Experts of a small language model.
Size: 13 layers, width 256, vocabulary 8192, 47.5M parameters.
Experts: 32 GeGLU neurons an expert, a shared expert of 64 neurons.
Training: a variant of Adam for the experts, 5323 steps.
Below are experts of layer 9 (counted from 0) of a mixture-of-experts language model. Rows are named router (the router's row for the expert) and show model dimensions 0-255. Each number is 128 + 24 x the weight over its row's rms, rounded and kept within 0 to 255. Numbers have three digits each.
After each expert's rows: "mostly gets" lists some tokens that are sent to it at least half of the time. This comes from a sample of Wikipedia text that the model never trained on.

# expert 88
router:114148145147100090137093140138127130162135109134139149098149110104120129155145114127163169114192133112174132137128129115110123144125101112101128103159124145123101120148106096130125093123100167137171104114165138106147109106172084144091132133077145136148084126109146084133119175115159132134135151087143085123163117122122147139111152129176104096093153112147113117096128141078154155096142170155137157121133071107137162167084102123129140125123132104135121087145152151122094110139112175119120149105149109115122090143129188108156125132156083116102154109103119161098149113134106085120124129137112131090173154128107127121152084121122092074139158190136155151135090126099149103139121129125133161143144166128132104122124149137128099079134125115131101096138121118128120163146109106
mostly gets: " =", " This", " a", " Chevrolet", " an", " defeated"

# expert 80
router:100110139116149129101118129116080163168163167141149144106112103134114151167131110148159134159150130089157194072110124159107159145081124112136127124126152120124111153117118110092140092135094152137113118110096148103120126110169145129121091126103166127144109101163163084083176140088131127149099144112128098113163158105139117161140141160146121101095160135101144096091147139125144107118103150123136153090130130103158183140119136119179121146144118121141101145108119125157092117146153123118080133116126093162126086141117137122114126131107083134136106107150067097158147136123100105102129142147133094106152142175112115155132101123099090110089134167147113102115096119115160124131145139147120150132139147135071097095135153128141100124074131132115140104131172152133085151138121149
mostly gets: " There", " %", " Up", " Wh", "ā", " there"

# expert 22
router:136090152142136134151149091109129124150116157099182136141145129108091121111127121121129155154113135109150134126161107112117144104106141102120138085135136086139107139119082143118141122160113117106121152113120140086138162137168122109109094081065109143172135095117138113133119145086092141140161180142139106117155160081143130155119153117117101122123124120129140073095118159111151150131095119120161121100134050124129155138112133195141119137131120153093029160127128163154072157156099123154126160108167128136141102131102122085138122157170137115130132154125103153112151109163154079101163116113157133118119166141129119121136117146108144143143113130125117154151107140140134108140093106107132141099134145144151162103115135139134140139123128092133126055095123110127097146126130126
mostly gets: " American", " film", " club", " city", " local", " women"

# expert 105
router:113132132116110153096118111116131146141170137140157109131147101115106141096136153137153126124150139138114169096135107158109128128121141144106108094132171135127127125126136096165149097133120140108132145111116126120117135117176124159139134080057135144155099137182133168129149176077095094123122096106127096083125194139137138106138118111117103155086131118139123106087138121103163102132130153168127107105126132115123107126126117140197123088152139148149086139125120150168088120108149133121150118129152153128133101106112173157118164110151126097108132115116159130149126154112138111110134107132104153099114162168111129090110122088089129114146147143160118126097101111099113139186131107131106147142164140165098188138115166120082161114123090079143109139118116082113078174138133130
mostly gets: "On", " ITA", "As", " Od", "At", " Ol"

# expert 4
router:134125139157129127096115135120076112207126102114149095084137095116127104145107141105126133144154107135139135105146123097150131105113136085130111072128147081188105157140125117106131107158114125129118115120144125117133140072143135146120107146091190134123141098101100116123144159108080159147144123105111106113140135126144127142108143111129134112121157084098122132116117118096143115129137156114115114133123099099108138138079127166149121166122115103160107111154128139088108120155107176149130102110120115156141060101131161103200111116154101117152136153139151112114159112154123053133127134158074146106168094147131107132127140138106118102127093185104133139116068094145126124103133156141139148163131099126150160100168169109153127090104117119133141124133127114105112140156119116
mostly gets: " published", " The", " Pr", "!", " wrote", " books"

# expert 25
router:112100136094140147108123123138097152149164103161146094092173115117085107080101108164166100125130115103145152156147128155134149130104149122070120128116099107130130118123120130119173156121106138114140101137109147092125117146198164139095104127117128162152147091138148104129130183124112155138106160081147122102106134145137110136061137128136098091072134117144150106111139122161114141112103155127139138073121134085125138096126113122175088106142111130124090149111142135128082126157148146085105107155118144116110124113136161114143153125150105149145157108114079109123173102115139100130141124159130143060112120161158130146102169112070164124124102152139126160130117118135126110115153124130107134095147123103125144128119102091060115127109124123146109112120112119080116160097123134
mostly gets: "ropical", " bl", "rob", "acter", " gl", " wild"

# expert 126
router:143142098156160125141135090127084146155136126153159109162169078101130111107167128090163133164143123108151136109166113130101159096078175096156110104141151095181115151166143084091140105190149101119144119167093125113111171139178136161136145128106151132107117080142121144171118126106112133121113135147147111122113138092103092142125147076134106104090126098110137088100166141093124120133087131137087151134146127115156132140115164148132137130105139169146086166138139157145082125118107192100106145148130090134127090152103152092139127120112126137109140105136156151155130193163148104108117135140120116096136111154127112129144135118118161143110170163131141143149131161086146117155117130146114127115138112153099161138134110111119108137134094087126123118139113127123104122123133121
mostly gets: " World", " Army", " Championship", " United", " War", " Battle"

# expert 91
router:112134154132143144145142099106099150138105168128141115107124131152100163088136130122155165178131124098133127118142129129101153129131144080109131129118128093151094177147119136129105119186109141145150131149137095094162137127143113164125130124134118103118126110140105155153106142121119170128138143139164099120155134111100110164091173101070124110115174101128160077097154125112130162130124128116099127112100056102154100152073160169141111148129128156186117136141115151133061142159104172122115129133149113123102119139123151100120124137118107133107120121157108165129174123124152062138119137095105063101111109157110109129170150129101154093111115121118142138131124092104156120119145114127141168131166148150111146116124158091079156106114112107125109095145120128116097119108091119
mostly gets: " States", " University", " USA", " China", " India", " government"

# expert 115
router:148127157170124143112120148132127132141124112101149075138148083151095130114121082138147144136149118116124139095165098155140139097120119117105114109132173132155110165110121115104166129121121089166143198122113105106140131136138131124138107110142169132141103126134101120171157105118111159122119130108163133069104138114141108158115170090148099151144142121084137114118125143138160140130129133139099131112146082129100137119132120115156098113100120152141098111116106129149077147183135180096088151117141124139144084132179147123152127145148096131143099144183123109144134157094127113100129154127085129107165132156094075100081098100151080115116137120095113105111053101116144107152151123117122169155116128113125158127137157101082141124131096117171083109126126120133110128109101154
mostly gets: " years", " until", " after", " during", " since", " After"

# expert 1
router:151141126122102124113179097150114161133155144125155156140122077153081104142117115105118135136149097132112118134151098165140130123113154133109111142145157054127120148157135086116168072102125112130129134140147127070147103150141119163103138101113124160128145086121130093148161137128152109135096165107134111083162178099133094196108130108100118128142159159117122105112149183121155093134133130153163123103162097089147141138148130143146084135103110153164129132157108161114075141119133149116083118093137147167120084114146158154088153132135133119151112118115120142149156133139140135119120086124157147092130182144164110137133131135130107108118129149145087100098080165110127150128126107135129154144144091140104152098076134126080123109148133109138110122117130098134092138142148118
mostly gets: " time", " life", " years", " days", " year", " Year"

# expert 112
router:139134159176092103119101136102105163130125117108149082106131130108119176134141131139151098115130145097108149114144066170139133147125132125124119117133135145154110134139106146101172097163094124121170114129089123114168101141152084133137100138116139169106136075086145098143086149101168122156113120081167103065132168093149128178138157148140116166103122157092148144120122148148127119141129149150121140122096071121169149120137137138102138116107126123138086133113147139134108149124116184122097161090142130090115121103155149129154131140181100142104118170151107163107173116120132107092113119133086163093161078146113121161134087120114126102136144129140151147103099116114157145131115147145095147115130126106123137114100124116106132083091102141137136121116111125095082133155119124
mostly gets: " the", " The", "The", " east", " west", " between"

# expert 35
router:098124143164124102131086141088104100141133151135168110127129105115090117123135151110151120121137135152144091145121118140105149149119107120137084107134195130131068098142138102134133119083114124170096183121141130145126168099164108136105131135128164115134147147142136099149114123155123127128163147122112109055109172129159144121104166119110094108130099073101111106098144102123142156121087130151094152102079121150183109114147119124173122127112154119157123130112105140129108135148132193141109134089144088170117117135116157108140144120143108119099130116130120150082145163147120074128130132089111101055133121174118131139160085121142088129141081143118103135141107125130145166137137108101131139149134093159126138120107166154114131094084141118137133104120092114117122136143129091
mostly gets: "ö", "|---|---|---|---|", "|---|---|---|---|---|---|", "|---|---|---|", "K", " Germany"

# expert 23
router:136101142151139117128115143116094144121122157121136136141128070098096139096157135165124148117135106115133124130167107135114103126150141140136111151121087117122118160159122118141160108106113096084118149116092184114152112124161113125112125105096115147094128112136170116125138149109093154108100136102106079101123116145137095125109125133113097130077143110137145102109112140125106094084108131150113131087118156126122114116116112142223131140101116154151104108143132181152098125123133134152132088120140123110102060119122124087140189136125117060121153122135129150140134159128127117064145132121094116102145184139112129098135107122091106143157142175125191120067119158098099117106124138113135137146159133140098140107122149146113151125139092168127110153122136103105085139163131158
mostly gets: "omm", "Am", "ryst", " com", " Cro", "onn"

# expert 34
router:139119194119152166135098103167116134143155110128173130140133110173137122158156102107178131131142111079162149134130110117129147148097109125119121134128155113126097152137097132118150089152092130156123148115137163132163128098248090097089085092096136112141130109130121124144153173154139102161102119121140124119111146167118122186131143123095104139078130092143137113102132152157182152088135142116102139092137107120140108112136106148137115122113129118120147154139147158149137141136100146133095113126150116127106098162156182154137173130115117116128147099155118134169163129157152102078122122151113146103130075146148129123131143149127090121090144164131119118141079127137130127135104161121077132152126119127114128120099140121148172109134123132111129118110117130121125127119123185
mostly gets: "\n", " singer", " artist", " architect", " manufact", " sim"

# expert 14
router:140110141095126154124108108145099142164136135123145111111128112128113128102113114094169150144173143109105109110151134132111176116144131050121132117151121083141123141163151108119129132178123124138123177082142132125123127100125128149112134135144159148101129086133133160125151148121120159139088111076126100109118168121178153162132146122096112118131200099130138138125138149159128154134100168172130134097113107106104120131093106158164111126150157127177119097157118164136111084091109153130116101130097106138111093134107150128166147091124091153169107143134110125133153118118140054101111133130096134137146161161113147121147136155117092110122126135068109110113104073103140115153153147174138156137120160109148144086133139130124139100118171153149110112149154154116097142126086105
mostly gets: " &", " et", " Jr", " vs", " Ltd", ".\""

# expert 45
router:147142104142118132122130081127124138164109123124154126129130109160101104123096159135135109102138087145129163104109108118108125073126123093122125140111163128160086166144112109104151121112108121175130175135166130097129139158224109126126122079132139141116142112134133137117148147113102122134107162115149110108108152101111135128110143113110106118118117083123135118104115159128152132130124102179152156100143100120125128114107140132163150124119106141182096099134142133126089147097117169135130148098129138131113109131115191122124126144192113096181161152129104113130150143122127064114147176136111126084154122129171089114136155114107147068142165160141084140089122122143128115151153128115139140140127154095125130128095170124107146076086111081150128099113112143145080150127114148
mostly gets: "During", "ologist", " Don", " During", " Mus", " owner"

# expert 121
router:110116140110132160102098084113087125180166119132144093093164135151094105087094147164144103126129099092137148132104126122128142112136120110077087138112102135128114120154122148143174129116120185080145125119120135131145115123164105147093091143093140116145138104150158124131153151120109131137111105120130151123113154164144135123092161091169101123082146108120149109112132149156140145107119160113132132102109150129109134150164089145177128084136141112157106136131166133150103140175158130056123140113149161121155107114116160131142145102114111099105148095124088149165157106103117090134111152128140144088136152168157117143130129119079136131117110159177136148121071093165136099150145104137129149131146148126118133118116107095067121120121154129129112104099137140099112193103112133
mostly gets: "idae", "ensis", "Scientific", " †", "hyl", " Binomial"

# expert 64
router:114158120118128120147097099089123141164161119143123095154128129131119109164121131153120131129134109127093115113174131118100132128085161107121115145133152111112085116138150127112109066133081121144164162116104125128120133161150050138123133139081131125080129106154147120144103146138123154122139157087136155094139161148146121184142153100129095123075129128143148100099108109142100184126130155146140105124095075093101171146120119156130126075114135132100077115142119163141078099110139134134099129136146125132105132129130147123169129115115138110100083114104109146153182131124158115105088142126118142063114103152139148112125125130133113096118108185096165100137111161135123130169156146112116111133171141133088170118098181138121109158117147132140132126095141101103115114115106134
mostly gets: " all", " both", " All", " along", " each", " two"

# expert 111
router:122124150136137131119127101133107127163168157106164140109097122082137149138127134108121146119149089138160133145124094118131138118093118094124111115139109086178100131126121132107150083150090075165123093139120112133130098114131101122137069116122115134118123084130162096157164136128129144122181114098136099099167157141133087151090145074107122110127120137125127075109147156101150089153130132140159094092139086112117118129108113176156148120126122176118070149140134120142073125145077125145119100111107140138146115140123164129116162151148151145111100143158110139147205103145100117106127129111151129097132153166097098155139123110101135115102153144146129159128103131093143115132136160116097135125153112111122144099112136118075138145143103131143144042087125121155105141116140131
mostly gets: "ets", "ations", "ities", "ants", " members", " games"

# expert 42
router:142153132126137151157083091123102142187127107136141141130102103135120122190092119135143142111151134153134110132142135140138128124154103120082118094129163129128106147160120109137127097111098119109162152126118149102113126138133124114098096133107128111106132123137105090127114161089108122131125158161142096102146148142184134193148125101103085134125129138111102094103182151147126119118131109119151108113120044085101137140095131108153122132102106131096070128146131139108067137120133138098125127122158132154114095147169177184122124106148103097126133119119116110101110127145129126114081088100143124112117171179110109102100116131109098095131151167127131112122115147133176116124116110124120129094107097120145187121074137146101109113124090112140112133134111120155056126114131167
mostly gets: " use", " won", " def", " played", " held", " used"

# expert 15
router:090152160100098126141137130087098125151126146142127115131135125113096144127096101142116127083148114113118135125109091153127173131114105097117124106125120099154133164139165114131151144126125132137152170091104147100145154102159130148104137169076117138133099098126112117129114184158116184141107127114137109098115134109182141178122173094139112139080168128098118153146127125117163108140138145137132172134149112123100191132157110128138145128129142117100099133185133163103087121080127168142097097100150133115113124136135158119134114138153081092136102116132093168168156149133130094159107134112095160094166113136131113135152108133128077101084110166104110113126127112130144167128137137185109155142092120082115143129121140141132126089122165120159117141167092084113113128156139123
mostly gets: " My", " You", " Be", " Her", " The", " very"

# expert 62
router:100114117169114118151086115136135122152147102091147146127097057099110127129097118128137152080157157124136184150099145109079132120090129064128113113159168131132088159116109107136144103135105129130160143147124133117169102131206150124141097124099154156128117097128115127140165153108124175135164160070155093110169118099153112136116113130126085097129147100129162122092099179105103124144122160138102116117102114111141180131135099118122128120090138128146105123130140113123103110131117161103104108126152145141147105151141175101148113131160121107136144141124115142111122109150117067106165128147141168107155113166162112122127111109120097097128130181144145138103111102145126135152122099113121153134136146114085119121108154133140109132086112102181112117150149115156152145156134103
mostly gets: " a", " an", " another", "The", "On", "In"

# expert 113
router:157097161128133120147118146138123141150124149111158083150153110160106108095134093131146129095148164106121154103161105133111174121120103099103156108156130115152132136141127136117161121122121135112183152135136076102074120155178087133115093117086140100156108096133076147177141131105141102128140137095122109139118140165115110155129170108111115171141156128144132089120119139100147151126144120159124130117155109126121132139120160121163104106123148130146124139133177124144104111131134165103144147143108146105143124166194146126147185126112106086132143092119104199129120159077119084133117151110139105096143122150122095100121140134087075086127180138120126107129104108098163126146141133140109175156096128084106118095142114157111108072119145131122122113121130139117161136163127111
mostly gets: "′", " Location", "See", " Website", " Coordinates", " •"